Below are experts of layer 3 (counted from 0) of a mixture-of-experts language model. Rows are named router (the router's row for the expert), gate (a neuron's input weights, with its number), up (a neuron's input weights, with its number), down (a neuron's output weights, with its number) and show model dimensions 128-191. Each number is 500 + 50 x the weight over its row's rms, rounded and kept within 0 to 999. Numbers have three digits each.
Before each expert's rows: "mostly gets" lists some tokens that are sent to it at least half of the time. This comes from a sample of Wikipedia text that the model never trained on.

# expert 6
mostly gets: " of", " a", " for", " at", " on", " from"
router:518489542488418482433517541535500440469440443468505526434458559389436495532558527581457464550395438444527444460468525489538490516387538541595604519519512520399498495460517553481440530518513472
gate7:430525562602518579600517447509492525463499506560558535513460592513482491458560499489636555541592489527523558480587492495532464562572494454535533443534455524513472477489553502481507531502488583
up7:503492580494497455471525594467582554476512549548473571472471403620486473481552510445521490497372577514580436488532486488475466439458431496464462575488526592441567584505532508580501615489559393
down7:585476407459493397513499473509428501478477516397539438499538478527522512580485502462434486476494452582528517425491540490568490512460569525574447357552499467501462521469541529621469452439444566
gate8:507538594567539431445571478490535541576459493524490483516586526588560434536506416484491490540575537492483468461491527503504528472483531411532512485426530508532455483451502497506450506515490440
up8:492558479554514491493551585453464509562448573523489478525463582465567430473485551439511539449476526413496485532463505502457502551544472474460522586500480507371535489420574507468440552477578521
down8:506609559562600454499426548515517524431481537514495415503422492467530478516478489511468492579512395471563538557602562442573567553566553440427528448506498507502581557542458451555461487529484557
gate9:542531537512476398536458460564512566539425423499532580508444502501492513544521451658444522476472602512474450488474489478511545546497539528521479425521489399615529514584456541558512529549541537
up9:538467602557514387489515556492391543533485409426537417466580528556653493479518495478412512517504491462554449517465516551528504546535497523541590503445475503568358577573498396488568546492546484
down9:449504480504437571498504480522464502556579542513460538464503429485370511495504506579519478477579486480477451509496460505518457420490446428465497517473492498435519490491510531464572499448499531
gate10:542515540564501514554568499489472492490386513498433428472503521521459443477497451452549425405520522502475511514464591539447459529513527470517471395506476456565538498545479462467474496491420497
up10:464438514461549482514453457510477523522582372528457440443519470543492486413447437554532465519514411556567608522499454561467479441563472510539535397458522511504448479519516521526485491494450516
down10:531501534490439518431544558568570442441500523491516500524577511417541426541633428538416523482484571531466404539443550535420593444552430477498543505545541552564479512471526442457517462513494585
gate11:434441371427567582496481499468414545535520502462493535469518514470502417538555460598444444447497482496496621572520499474499547514448385455472496524517484571542427473444548578457476468583490520
up11:502512431494485532528503453492527496453409447533478441551455575491521460601468411551447527421290487566525441404444508497425531503503609409540519561494488454492534417504449544448457525536455561
down11:560460501525483463517461480455407494511480572544568435538456512510551584495554437378489451463498471494462492591399470496503475493474442569518564602468450557508537545564533522555502466544462561
gate12:513554540491443401491460447466494472472487517510449502525469479530564510479485430486508422499474503565532508446529511480466603530491566461586544588596554488465404482522472535593406593345547478
up12:451468435550440510483465531471523473513459462507579467398633541509485528474485470456497531442463521496504514542630477538457446531554459516539493462556504508619495424535511561482442400506573518
down12:558546572529474529472473492537554621412411498419437474540515480482479466430548505560586410459635464550389544540520519542555559547496422464555514552521453478505483433556612473549490486515553476
gate13:473506434580515526458548449504459552491580395597563504524518610568592424491458440534497548424522523470537474518506473578582603582506424513557496521560516521406424459495504503535474500458478530
up13:424553501433481525518461527508540496522615549557518485533410497472423556551485526536545546494499548486500388439528544559474499501558498543441582511476492528452510558454455481394415457489551496
down13:541478485634514402504403488463501576436421472489459494511438524502437413541436565544511545463540488428565607509554386522475525493518498450462548467631507474530455623570487474499459420568445609
gate14:566462496439534508496500522441550535541516539529429484448495410470554530503548488504455462582526585562489373459489525520481488421473533503455544456507551443454523533460484483536538463429525415
up14:564502448486501599484505472533451553525488469510440515552573451509435495449447524572486437529536545462488513471472503583498483464584559472536570460416558522404570569530469555485426501490479510
down14:474539415518489461457533548410454467540480574468534468492500449503483572492500515565426521602405504528505517525457439530492477478441521465511620481478526502499462492530404466415481532557514495
gate15:472530402442557405478451555457496550490536465437577533542544524484439438481422438553592544596507540499534464543517440496499457379448519502500503520539485579572511498461539451559525470540508466
up15:518517459483455568427435551475532511441535356479624465527544505533526431422544507506475534462543473465517525576450629510538517559448514475471499511415494450615461478507442453475566570488467506
down15:479555534551518488543474459457595533511523522471412479457498461470512627592534533396453468589443437509520501554478495563493514418436390479477529538503425435465490549499478533469522531532489512
gate16:506459487474462438513498497549543420502520532539580498481510525514495488466469482555504485539452532410527441493523451445464456501494552498470444504473545546516489506522493430514612516563518456
up16:551583510530552518494466517470414572557507435497394522569445635541521467475532512484544553566469466447522565505503529487560544458632517526560472500590469474514483591576408537397466400575497555
down16:460575407478522593499579505531449591466487526414473452465429468468485577538479575554531553592491545426366490480428432570523496524555367571474550519559494402509466521411527560460460491504473541
gate17:473520469475413477513510579402576606537492495541493454506569452483592512507565517469434377507414472430498434428474503458488512511530556530494545512581569494413598427537460580496489551441423496
up17:437477466491395498591473589458446648473418507593517498388468530491458498485444468419431431454467519499568428544398440416527480493509522559479547503506571485520566498488473523528424471491399489
down17:567474481482532460476445482461494477572582488433435489504522558477611486441445549482472421541489516510504421451418493492508447496486669455481510496548561541469452421466535521511535451464529488
gate18:481446552491567491460587485535483434522595451548469589602482503586532550571583425487476418571519579535428499498529563528488551465373461446576536443576551539500542473521501469626583568459407414
up18:458586574464559445570436527457522510438420464508438467431590463374507561511450613461508583488507484515517545433491427410471545419576457507405475554463521554469525491530524541394449467450492562
down18:516419538453505398526473518459624404504423518484489546520461542395437476435528511549548548508505466514568540366555480466494528537493582631523437537422527542554529591529523604478436599489551499
gate19:486468620486516450510451556455461520445532426549492510489490575501475471481416484443458559385433482483480510495480512563550476498530517456603445533492515506559476486530429436586504435513493464
up19:478483641470593354503563523591497549454566455486543512510525559435495467510438559391468477484502457451552444482592517474424377445508436476541450467613477539468554454565577500420557488566618579
down19:476527503412504507483510500491432492567578524599525471463519486550530480435417537554464537513460480552446535497494502489412440529482609474560535480442613486461625497493488444543432461581474484
gate20:465510508483563478498537512564490587511515450495517590563652520463580520471561425483484530524501485543521503516513533573475445559550521488512566677493529532500425550527473499464504514583511545
up20:498440503487504579564549497429431522562499456637519505465530535489490384467570406509432481503531491457488456500503521471461426502463485546464468519450490540493503551492445541459646423569474456
down20:436559488497591437397518449410501622446486470482537541501571494423536599475558436467494535558486443393472467443487551518382555499454497484511577524494450463608524470521510602459374523471466540
gate21:576565508518584512482547457607427570522484457481593516520561403502536536543514478435479483590510492449503439536537404572518518476506436565514433483438515594512453538490523556529467478586442530
up21:435472477526407551536558466455518445509505540479618450543547502503471492439521437395381534469503593552513540468450530456382483406536536425482559545518509495439567531525477474451495513510528537
down21:475474510374521489474494532623459571572366453575425535551439437487543532512524593498559542556517522507414507497486478481511501564400336476406446431494472695529446581531518526460529498528479510
gate22:490502464443488408505404535532503481536596473473561470498487520500523523465534532390483492536555521441424481545534489568455533545521452511524429433511590544555458510427538567411480458530450461
up22:385473536486424461461520508538441490484417532420529482447478387561464546434512501572424526440479550497546512562515440497398403455464491511510534571421557530544538481451555419478471443572552451
down22:445524539521498543491530624458593368564582463544524557551474621543534528465479494424494518462540483509470507454544481511569534468515576489487585470635488573443501457525458470469387545467486607
gate23:544555480482517509514449539465489551481483549482467451490607470635588615571550481497498545494462473511527464495496507508472407518555515504525599617463505464536434453542532454479472347515401502
up23:419566464591531503551445437431631524502489504556491486431433519488488446523474488490421554527569478472536575480473514490460486512558576573448487478482531558416488552521428476505427421565442546
down23:471515477503507481537492529516495497472382450485535509473444534539525536482525535437488479466532541524442511545533539486502562508563454518496476506474479490538466486417509551395439598510494476
gate24:577510529500500382490517546402481463565519471552499560503583543521524477511533478466553562479542505562477542509467483478474463552481642527604487516506488493546536459490521407520560556527484443
up24:503545589470509515546524490457500478588510514452607566522498472433479521501544560548500467403393555560551410550471563452538487482480455494495408542404434475447428489486458469509494496535476468
down24:561488473528404574404566547635551511490455582444578484551425423622479442475477445537446536538492575556475541590441519425429464539497495465444431481484568440542517497474618481424583601448568478
gate25:570513490438518549536553502538531467502514406474507515414464525593492590492471554457554518429517520454594486486492574548480546457561498570407530611491501450637559535501462502492548468427559402
up25:615486601412426473533511528461504484510519515453582440470437486432471541560485552506573447457510456450501552518474583548550509478534501442645456459465508607602482495408537524427587460527530501
down25:521469593621566512538428485497593473414487450422490551454569455476502524581482517487545429506500493503491460558492542509465525587474481558526393555484456489519479454502559501542502497515572467
gate26:521548495549543467375469404470591472504513532483441512484540563503410485633596415549557493595487427497487544567490523493553467487517515496525513603507503570530437507443529460493453549501441492
up26:525450643566542581539513534471491483474494521524462475533481467390440532444524574477434421586468499432504473434600510441546510513532512494459461508559522508515560575531433565527443513442468573
down26:592559524452425591513541519556475457539599481472628436511521528584516494533503522546405482550523521473504503421503463487469400543593561475518556502509466460524470534418477563450480464498538540
gate27:499438497565485540495507548446501484546380409449590485550551429443480451431492449424524527511500489436527538580517483426489557421517499489417474547618424480422460521478531538409557481584509455
up27:510587536472425597512496509481488532535478497494529530522609517479455548557503517488520478530471510559523474529578502512514500478510472463438503574553524405532491556506511481417476546518574505
down27:453600536474538472508482558558487521530464506461544420516563526497422522451540457475566522547487473501534481430512469475439510559493427548467457465496458442476501516487486515474428558428556556
gate28:504510524439534420555473509450489624468447513344388460602436549427497542549492488485502452486479487454579494498479538532475482486406452489419408386544463524449439506522426467425503546515514499
up28:418438473480510592316532520481537549464567487468454451463470567471545453572483483488511478533524501444536499418545497624497480531530543543494438446510494560507460486635444491429463583550478451
down28:485559461517530346443400465499445492545612557525417492608455500544504502499487537500425495542543492546512468531530499450527538504514464483466507514477495538524606586503475533470487503570486429
gate29:535523564500474541641544455506473521479428526408526529489543410521511450393552525463525557532486601448554472517579455495583449614495419523466457594483465498483592487460517545496431513582515467
up29:510576485509486531396413515515428548482584436532444517504552510648518394504492490524485458487482629411364502443522558532714590643486463509523563490435499523622484484562493584479487489503528438
down29:539402498481451552593531486526513463515525538404547539584353469450459502504486567523482472468489557514556487528411497524485360465421579491519437539549417489506519498405565422531404461544464500
gate30:466421435484574467569457487518456555542472486518497429496513496554511488545487504485561489501499523456450560580371549501526526454563411512404362524481560462502607497427499512552457431512459570
up30:589484634547426508486518566492565440424511513393435520497476539360489505412502534503566568526503481479477520435505502424480484453532484473603513453615473466606445433464528487476572533448501479
down30:476532383523394540514461508585451478512510576552584442532483544594442454452513535529435547499488564491456560419549476581515575633464536514505556440507440518531494434431529467567477487472515490
gate31:417466659573506503548497519510454565480537419443518499559504512424497472549614519566563542538504491544510426501464501506644454472457489466455467578477482563515566400456484454536435482389591465
up31:515527610528513625494517479426520518431443480535513467556538523481460510469483501560579452480517505505508514526464498536581505503371557484497466522517488554560461458580537429450496511418466536
down31:443496542459416510492534555519557471576531560510505524473413519480436543503625447527480470468581496463522485371536468511530488492522537477393550400470478527455522480452548445535544515547597561
gate32:493509474552613493487586444510504525506459545527485503595500418459536565447444479547488515550403524523533543483438495586475420522517543522476530524505534521455458572442541504486559508431440412
up32:452574474499522475462444486453439339497451494557497461431518496515588474606535470532477509543530458472483516469395428384518544512480462470480541476561448513496555444481557502474514522537427490
down32:455434486508565557525463561463548573591564443564498404560494562422411530484444502480448480436506525548509485473467439516585495543362439451501480573454501447505555464538530524428551456592555542
gate33:513439503499502515480495470482540535524525432492467487548652485553518508465447477551475461501457482515493540514464500563475418519482506440476456530454468485521595592472472459525507508558594554
up33:443411450474436489394425424514549516474462482466543553500506518534597539535527525492437526613451526424451543488484550466485457451410542435500573493449507538427533490463480437390489566468564435
down33:450486453456555474556517427512450538545524570488441497498505483518459467438588497504495423516500501511397444561475544521406581572553484457470471427562532531472488557477569508543462452585558463
gate34:545585447527538444501417472471460551459505565491611475482443480500420476385541466461505407496442537525461494549534486499421486504526569511581516561544447483413545460593455525465458499464569610
up34:576522562537480424494446431538459528370548492443510402514430520483529502408446532433418490490491551455435504411563441590490458526413502448510494521493465545458560500604497504527473531517475550
down34:556502448459491611586522502498472526569485514481503501477335434467479544450502530507485486494557510500563517525491490492601551496445661562506578435531471512565472526528528526488538572553550536
gate35:584468447426477481555492636560530646538447539531516532540408486510504510488452537461482503469547507520475556470594517550499525424536460613496471515459525518491522422453475484445489543500529406
up35:444487505506523527547499434413475564483475468533488490499568484529555491503453517560510484508486586456482469393458445492571487529540444521505484456496499431518567590498504497524516546554439557
down35:486417515477367559479433503552590549457541522504538494550384438426492482442638467597563477606504414484457456435500529486586531448449476565558508540442551534465435504477529489521517472490570451
gate36:400522492421509438562509550543598425519501465487549440563533521586571479516537413502477641525481545498487498436411465504512454447518405501506498517513505471554543473435429515480467499482546535
up36:475499516491506477538426462495461549531491507456534497567499550462563454463551484487489508429585480480499506496495510478594542528575457476618567523693459607578579438488478509544490493514484493
down36:522536496500466476544508548514539406493491528433524492577544438528515503592529431527414511509506527588482506520438498394423452446500566506506492556376474473508496495473524541539491599481555504
gate37:514453655513441549444529489522506460539546478436408468588532473436498438398502477510534445374486562436516525556496433524491524487449530542524505569550360400599529476580535506462555462498401564
up37:537549612513526414564433613480544557459514450538509502572514477563547574458454481538497468492538539501505464512387417573519560456543609518556461489514498459587568517450465522572452410495460503
down37:503514427490462481529490507515498442518554511459455432561504396417489460589569565526474448542602519501481491547480529404512507589542485354520519507493546457479505478546496462486536537483594573
gate38:496488495472490475548497479502444523432455538541520512523526503487588562490454622496463574465506450417472505399445460488456479444480517493453487622492462500486532546509489514494543559560536400
up38:429485522452537460538579478476551460544445480509533452469631522488528450619552511592540428526476488516519475487490531458529535436516557487462567467505488640461659479470481498585444497430450454
down38:567450562505489531514409466500453495456390568422546541533598460485498559443439469550541541446451507460466470466573484504407469522507398443417520453493526475553498457482552490422523590599571420
gate39:500469527523526519444440447510471455511501521479498531441538450467572550451451442547591495552437493442523491434608529606612521531488478565510491410523481467564579519493538523481525499434531571
up39:397456548508419491547476542444561431545539427560538452512588511512471509562542497560523523448559490409478494502449531363486525476482480524435417490518465538537494530512561478509552492422517478
down39:553494473435444522455436560434530471463525521484487505539505561595461521396429390447427503492412434577513483570507495520505543535486565492479531477526567513487592470461536503521549518415581474
gate40:471547480558489528441530537481483443448426598471601468513495480491439571459472502415532595443586555510512525467479549494558448532554576548486477538421540510546516512556548604449509549427453439
up40:513473560538469465522526577596416502530421422543514487448572540482491547448592597503518543512474555516441492443460445560491427493466578496545579540374545397579522415515537542459476490461539549
down40:440440513509572491542528522493560426489474541503548521412571494417461497495428464495580518510560500508561496478524524443522451551477491518527567560531528434540578525581462515574496488464504459
gate41:460502548580531495428588522497592506510495545529564580590505488574559589488501498530469443553490484600578473564373432469411463507545545484445447486462455424475511506446473513484513484418500442
up41:429483455530551519552455486492486560483605473469519490503489580449475488446536509434479513455469489478465504451561538634589477549521458540538565575547585510481460521541499407527489519477444552
down41:550454442428512470505429525485530465576536445421605487542432494521515529489477543427554453539370485464523399521506520480641458486458567440509565575487429500491439530474507474468572514422540544
gate42:454553529533549461521478482467495485507461518495540538605513473522547581518419509578471479562529489485523587507553508518497519475383513421515480495482511465510393466464426501625566557566544469
up42:504400527455505478402571492512500516494542530446433472484523509497523601564433538491544525560579490470487448572500604414579508445610579499505416471585527503528539504439495508573508508517502468
down42:490523555517521478519423569455463461515428565504445564367477519424467484527536492499431446480474533564521446418466351512512424526498491551451594452481508538475492612560480571492516441432485497
gate43:533551527454608423502531551536482594500496468533499569542374542498535564511495484578507494520373466562446571514582584502568468513475518479641418466506431540448396383494528513475542503552446516
up43:472445539523470558552511478407547492487515428497473496497575525432453574510522527537535464488508503511501556541416481453459540505547508544471481481319579445451522452398559472403589499426516481
down43:498572433507523430516535524520431546492462517473493453435392452544489569441548489426514510569522461482469472528470430453442513574476500512480532618654559529486521565544429365511477608478390530
gate44:516512531457431514498506601478452520502454509627533448430484504528565493375534455497521483473539523524486538546517557477394585507496521535575493507543549513509457446466560429481496523470412451
up44:560512400492457611461485556497599508484474563544497453436459377456593442480470468455586465436436574500475442462492532404495493592587520402406335496479456481466388475488547445552439492576406491
down44:497568596477498466494514535460511371532516542548403564524425554438553525501538440592465540471549552569530448520575452506601515487546466469489579494581540544452498460522514537545420467501461498
gate45:487516542517454543466564476448530540485518529500513542487510444537472546529409438527515439491536561434395572532491464509396479532521477446385453504489467455493442526507444489442500469557557560
up45:448449452509530460507532524499490435385531616497470436497490498523486493577546484452574442556524456463558477530475555485568441562483411487534607473541430563456515507475509552442462565459493523
down45:434524401517502489495398430478518519524596531477474453453544404544530493520520400430549629441481535592442551496534550538402535509463517502503488537539425431540469513487463442544511470525492532
gate46:503466552484493522451560541492533523430457492542544468487545499512502502387559595487617505510485461530583571461396504482504477533512439429552509483612565458539524540517520527452588562443523423
up46:531503453483582452479505461399548464545544484508478521587534569489400399529530469460497495422458485460467442439486425568488476548523533440535463567486504543466549473484403433596511471531473541
down46:526507516586438557466375556462409553550544546475472573537468566515541469470444461508513530537478547563449503509500480639569473467435494517512566411508522526430509485508444541539522581518446530
gate47:502582498583518569596618457522376420483503529521586465583564520529477485450442534516540547549441493421531534592514477448502504481501528536528427478556446501404461507509515548509601461371504504
up47:466498453552537572524436502488585550475488513524562442491421409527395472543440463572393467520521424495554536511513494487515497434456469455476421417474505518558576436429563494455493619583539464
down47:489523509561514542490528492593575602448393589497481584504529547448477455431479488443490597503332447478504572433513497497518497419494482498547444421466443383515467488583487500517573632518531555
gate48:471594441580517562520528542518575435591460450550491538586504505585459470469526425525470498479548510503430571527530513495525481539529572596520431507538465570455496456422480521497420451513564547
up48:535547603530503441485484521445538517417466489632481406494531377519526579469503543567491462480463479460570450639399539460531569528559604572467496465487542509569482472469595585526597471392483438
down48:476518480436428469558455470382421583491493541402555473494469604540494454530473517477531510492455509599491488449560455479501581542416547599513462423453508472443470495467467445605552518444516486
gate49:510499420514523557457481544552566515430509450483422518536521591603504507518441497493494510604484535567533445514616614562473516353461476442612437452581585537486499482532531401532502573449579425
up49:540573483547447450496539437503524536499551495480548539482440518459442500460528581434489453458434514468571493580419513466486477620528638535472600478380573450572562532556509583532530556488554464
down49:567508511477417505493476552478544456587475463463556489456566475479401507453470534549598564447521458507410580465513379462511474535560555554461417545526462501538448572528490540466564446542505612
gate50:579510583502469476526455550527598453440489545503477518455558544433541544512525462451389504534448548449500543512457495484490498571506495469486477585429517480526600602476422504531477515467518492
up50:498407544515554476505568548665540480494482476530436472580395368510468469519535535502499485503525499544511530485560444545411507527480502460505490517467492537526465495608523495497535494439560501
down50:540455446525447471497444457387526573475474588611518574466540546455549528504448439563511520514545522524487466576393478454550447537505435522570410466560577497450477532427478517604538480481484522
gate51:578482519548454483365542466539522473382590420534505489477506554466545490494521492562472447517491517478516528412558431452482462574569463526491537536508458458540391524517427589514489461512389565
up51:492527402501480461501487443429480544562545420472509429437545555509578526459547492488572460519398557606576550460588491468560506511444426487568419498554398412511498518470438418465449457524533505
down51:506558467355495571547543528511487577495494479492546482525454415517431444484481494494501513462490545415481501539478514529525562511542558441486468452497443540462547517490478493560469449543444494
gate52:521477480517460442447517567507497459599559466496557537472579502560504480492530502640595471530472511511579605554481483577501487415566461552510557494522555544540479574468501460538536545520457537
up52:481521492486484480535458540501495504510542569477533474417477543544560530417445443467562416474480534538421526475518519413515481498476499511534450415545461546458553466537522514486460456494582496
down52:466536460601556548412521560461441450483527427475544497511469434530472419525539465543566488521579512464588481506494535485508507512509442443529546486446492489572539471512497455441507497525487567
gate53:603455477489565574450502489479500527491456482429452470451648482550526490363493538491530443479506491451483469476488476518534524606472560565523514494452544397506448492535537544568396517442571452
up53:483512538529602546500537495587483499517468592503479606571585524518470455484385552484501455522474556386443409522498559542507542472506468462412560463454486504454585534533460573581499497536569426
down53:530456507465396535412498542449480498475512406505473581512482573485552542468504543453532569503526534600657528499465586553489520430518409522545578567646470546526442571459453430572508475478454437
gate54:512550458553513496605470488551587553513520567545501441453393544502513523491476519567520532558486526501477526541509450457509505541482512490523468447502457486623515448506508545408500475528548521
up54:513463547471604591560537517508505484458463503504453604526552423492469553416483453496564454489553478432538493606472447484405535431473484480455527472518475566483552487449529504574599509506513483
down54:490480443490475501469617554547508480593535443542518399469501470524484548513508542617458574467413473569434442477543462475554544477491546498493573460480537511519600495501557499475438519520482500
gate55:411519516516493426545568548666559583511536506467540463625473569571466527528482501463518540433507588502488496448475525436488497458466404488545470458601480580529458547508474596573467543424481459
up55:497531528578518492447493443453488431464429543521446497435486430495438588542488555551550450461449536476448539488509566442481474579452439433422494441401517456436563533555511562543596517534585525
down55:538531513509485521517508517389458536511602538505491476499558509543520500482435544519576541483540527628407458514528458549516532432499522553442505510458425470446410589509521603469446466437509561
gate56:477480406465521512548445446523547567446527428503605553489485478419513451350514475446408483513419439477384456478473513515448485498475479494454458508524504507540532523486519583508589608497557496
up56:507467607543470556494468518586502444391512530562534533537516455486473496531448541515465490548446547494518483554558495572512558468529515519488461541535579516537507546487538461556512565457571437
down56:526503504505525468535507457576557480537507428436460464559615518534546496495511523480426465519486567470521497543511494461504437578548636481454496426507477461532508488502495467519520507488522425
gate57:497417579546463479540617499517462460576496364511493557479531546569463527523613538504472534441496422528534505507459432494489335486520472435441615531535446370541574482541500518494513558424497448
up57:599493341542463537524471490494564533485385471485555485434433444554421503459434438484466474434453545523484515550468542429494513555517492467456418485458426495518448522510525492480527440559471548
down57:445497499408481478503525418419429549539555492520478595434533393423538596599525502516543464482467481396568565393423475539467534420558508462500631461471576575469445433462517503615539496496527406
gate58:517498567494467508516407391518429564472546468518506379468579509497483525518459521450531450539470542476518550528444464551515494467589566517485675489478526525530575494473482415518477549433613517
up58:503480517504523544545418462545501393542570470480433535537577421487523502535546497459466537492514536420459513606413520539516530525480570488490439605399506439494450466438528535484525526479422553
down58:470468500505486493437513390471558464541491499479529555512521506568541536457483494507533467522436489472472532403425571528440439423466464526544504410587507471494534523481408533480444444533501495
gate59:576460500560460519409448493537481506516492621479483488497585510473465528487415546542537549511500541563433526466531595470461497576501469387525497594470555597483459468505531412491467475446524515
up59:492540559434495470502506429609514572494547517483512534431543484431487504515462451475544489460474514505582385510443408513456519540531489544541549378492535518441565535527567449494533479550494567
down59:439492509544466494491482494429465500418528490497490517427436489569533470468518482509454459527486534410534584500535568497494509471489421533476515598484520493480595490551446450450458492462474426
gate60:566514541514630580611489452475483616554579548472562461546543546519502494548522502478507571561521522501502559500524492530519498486514517448398472404568521505462504440467447558520519555476462486
up60:469572498497566547517548443438457582511551470471512409503624500552571535546551510580569509578480459395545579503535521508468498460500530481490537505532481536462422513488460491447466484443500496
down60:473465578590605563481577470400506467493474597473433437462545470487562513611518576397472590601534438421527519456547479390411452520553512553514485438447454469477444405541528426473496599529480453
gate61:470614456524527558462511514481385516464436427507486542573551613523462597440483493467492563526576510568516513469538529502483545401501448533464403513360458518440538501485520499550501512502400568
up61:486456562514487506462429512480629462452506562513475557439480573437462474445557454591573519497497494519532443439512495445493499579470534496562505529624513633479527504417518474466510467436525513
down61:440501459441489584626484467492515591461473471466491482530529431561523468403396434507502507479522402473514512420474438493430488467424477379476507412532526526456406512517466519452553601470545408
gate62:501356488482544588562465358510467460535552527451494558428537537502467390553499415485603529481512508513488528530537516526572519384482419493453459460532478489490493435394479504356481395476474473
up62:440547495542565478355484604518447471505493565533516437618372533480442601471533496419460505500549594419373485484452496458499544467535551470511529469503501557537525469485476482583464530523474512
down62:447486488519528389453421454433467379563489516476532475439488617512475538583557577423472480489487564511502445520528491463470445574490441554594459531507497472499515402566537632506461500539499472
gate63:503547481424524581540479492510531499421444500407527363393519481516494599399513435471498580540478519464483531546408616464472484455493443539465555539575471444515447585547491417477517507548558510
up63:466445582527533467499477468404475509542548515528476533616486499473545503498517427513447395434538525454498501503569415509504485509541466444518476498464500524510530443518513563476503483520469400
down63:528555497466429477513504579431491543550427559551521474438564586543537496479515493517558432423543473454495457409541452520484472472467521490552465473363491455518438472564492536628435502541443556
gate64:523547504503453538463595468487448414504500523469460531496476548515521504476475529552543480491547474417466576422479502521482600474450508503496473497498412572539515528526574552507588480533526528
up64:547454372502395581588438441476551446492548476586518462587518567429449536523455541509468572581506474572621531548440546524543513452452517554408516519513415542527488598453473537504519529481542480
down64:507496498438537386472494502561443521415479530545498457551507484450502473481408507529470405465523475656461425497541542441571470565492483491532597520496541473508522514511559578441503485448467501
gate65:532401478548556453467577550512447511562457435392448516573403594474534581358512500419488433505468529498457510496535613515500420596473586433513512420577595498406578433576523582504530556527482518
up65:498459474531462561501532494499475456568390464475495614511573458645501493486483579530521561502452504414506549441507499518512477444587457541534469423405404435546454586463466442669495503448495413
down65:450406491486442437475543562535501471449537501630530493556527447471439449521479418504362460561509581474550447524455463475480499561479600428475493591550485528538551437432475513554464435446458557
gate66:517480442563497548445473473479514531473513524454512547492512432509610503526444508508477434519449519479434444497446487517517380428502519524426451498389509456529486469512453512557389515529421480
up66:557509488454618450472549623534512556553469404464458487554480477558436524514578441451490465461554534541464411572486449528484406495486483464461399635507477524555550444371516530606470444599458462
down66:577443471554534480470502541549580515429453514416460529487537570506417368439536448457518570498557558496514536547567466499429533529507512453467496468545533463475509566497533404429582406430553556
gate67:630485542485666517563415449423550438559510483479548446550458547512505472516566521489476483540449400462506564513398463527491505505568544503532444555468499659561583544531443460455459515486435517
up67:456463569459519504584466509546556468496515510468563534542470592507510488480572497499445500457443427547498510457490486510565492471386474556446531495493491627477539513521566479531520557478513559
down67:446515517505516464540529374487574516476482477514412472410411514595489484454457460472617480582458592507494502556490588467396584560504475510424504486499499463513516437444364503567502453531525486
gate68:483508458421543584445504445530437536557543401555454521497469526474469461475446471541499471570404480545544491430540400452508404502578494499543530446565512555562488433462497565404504500498547478
up68:520551523512517458495519524400472511509419379503509497582490489503554488403458490509524533385330506479489474460501525456519606492486522508481533528468532648526547452491423528516482555474504448
down68:600454494408474490452477466467504469484522483526591592520576495462469551544575538510497512536512472546520509473546486548433527476467555626538472522517576486476526526527583458527540472503517577
gate69:562430390432467454442456479494536495554464568597481506440479508486548457407528593428550478474612529494525527466564518514550444504609526509461547496501631450588442486440449531532465564546520504
up69:548525457478540440526405539457469561470577547441455479522567493495471530519435449486477497382553552407454533489588495532447516496477476534611378607466472487522455474528534435591497560407529446
down69:542508486470561567499477559536500529518486473486538486481517502512494467498544554571454439544405444513450547532518466468523479487476475530490516563447590489443591565472403523533461445440489476
gate70:465524503372552501522452498424486527519593425496478471464542475495600608428470530445596488520472518522559541470517522463479551489561498462495445461509472526494502627499521481592484466494532444
up70:476517500495561538503503508579484400518487464399503553447511533548537514506516508555523504500494518486450515657515404459470468404613449521454546610489603482532486452460512499500536488433499435
down70:464517503517476468506452369506374500474509493434460499490600514540510437387514514494438490477529412445462480422464526549490488560452467516525506566453487533606500394451507538565490433497501468
gate71:490461528517468478504549420553595583521567517481427576526541516489520530366524451618634594466502449481441553583502492522485566500523550421454425391469450554422453518468537487504615517519457626
up71:582514489542467478475418615489555488572437532565564396481471502510508501520456470528471527554481568574498444472496551457388525576441522625446500508531557519428492511518504539525527625441488410
down71:375592468461509529446506533527424579488503369437582454474452496441552532489516517508507519531460523509508542518480418433474584473582382594548468571514510488532557465483526497539518438479532450
gate72:523524411351492457455533473499537521558416508608477537539472455456572457484444464511511543512454492463497482464469542513431525459499470503470518468453513532528464463531512480467453555456456506
up72:503575470475485505475505452485372453444453507539613548421493483554446497477550429610474547389485505476537492569509477586475411424538545436468507522451490437535594439475555460464443446445523460
down72:463485592451427573526437491406579471574488472544459484549427480581544517544535466514529513530451495493569518524471497509530594554428479481484488468484576515523551476541499492460578437516458568
gate73:471550495565539532348532546348536562501487444540444476453474417535424492501496563571438522543422522469512449503449559530475425546527574460470564494456431499552529530506521572425458516596512511
up73:479471512499496528492558502477523534445544511604528460421542520501485419523510447470532485493469530461437535578491479548598441540572537516511620575425613598538416511393515553564500451482431412
down73:564554461566483499511428510392448422588501359481469523546547543514460579461468518483473557507524512516460440442381482469445515359469550478425482576489498474452526555562540507448492444485536451
gate74:565439556520514450472448549501528447407509596540456486485497509576507437492442547450523448542447401500566474454463477411538529507499486477457512457538482500480507516510535499515601543488586520
up74:506460484522440492415422572610469403434510505625460499417460550535525457511507510522546522578521504579502573530498534503506531534562554525448574480544585564456460456472507435466511506480610546
down74:495497534455487565497493468433477553580517524460520497532433466538522558506517487521484454487526315381545445465533476499457435433434479540517455344548541526472547486522565496597569454474535470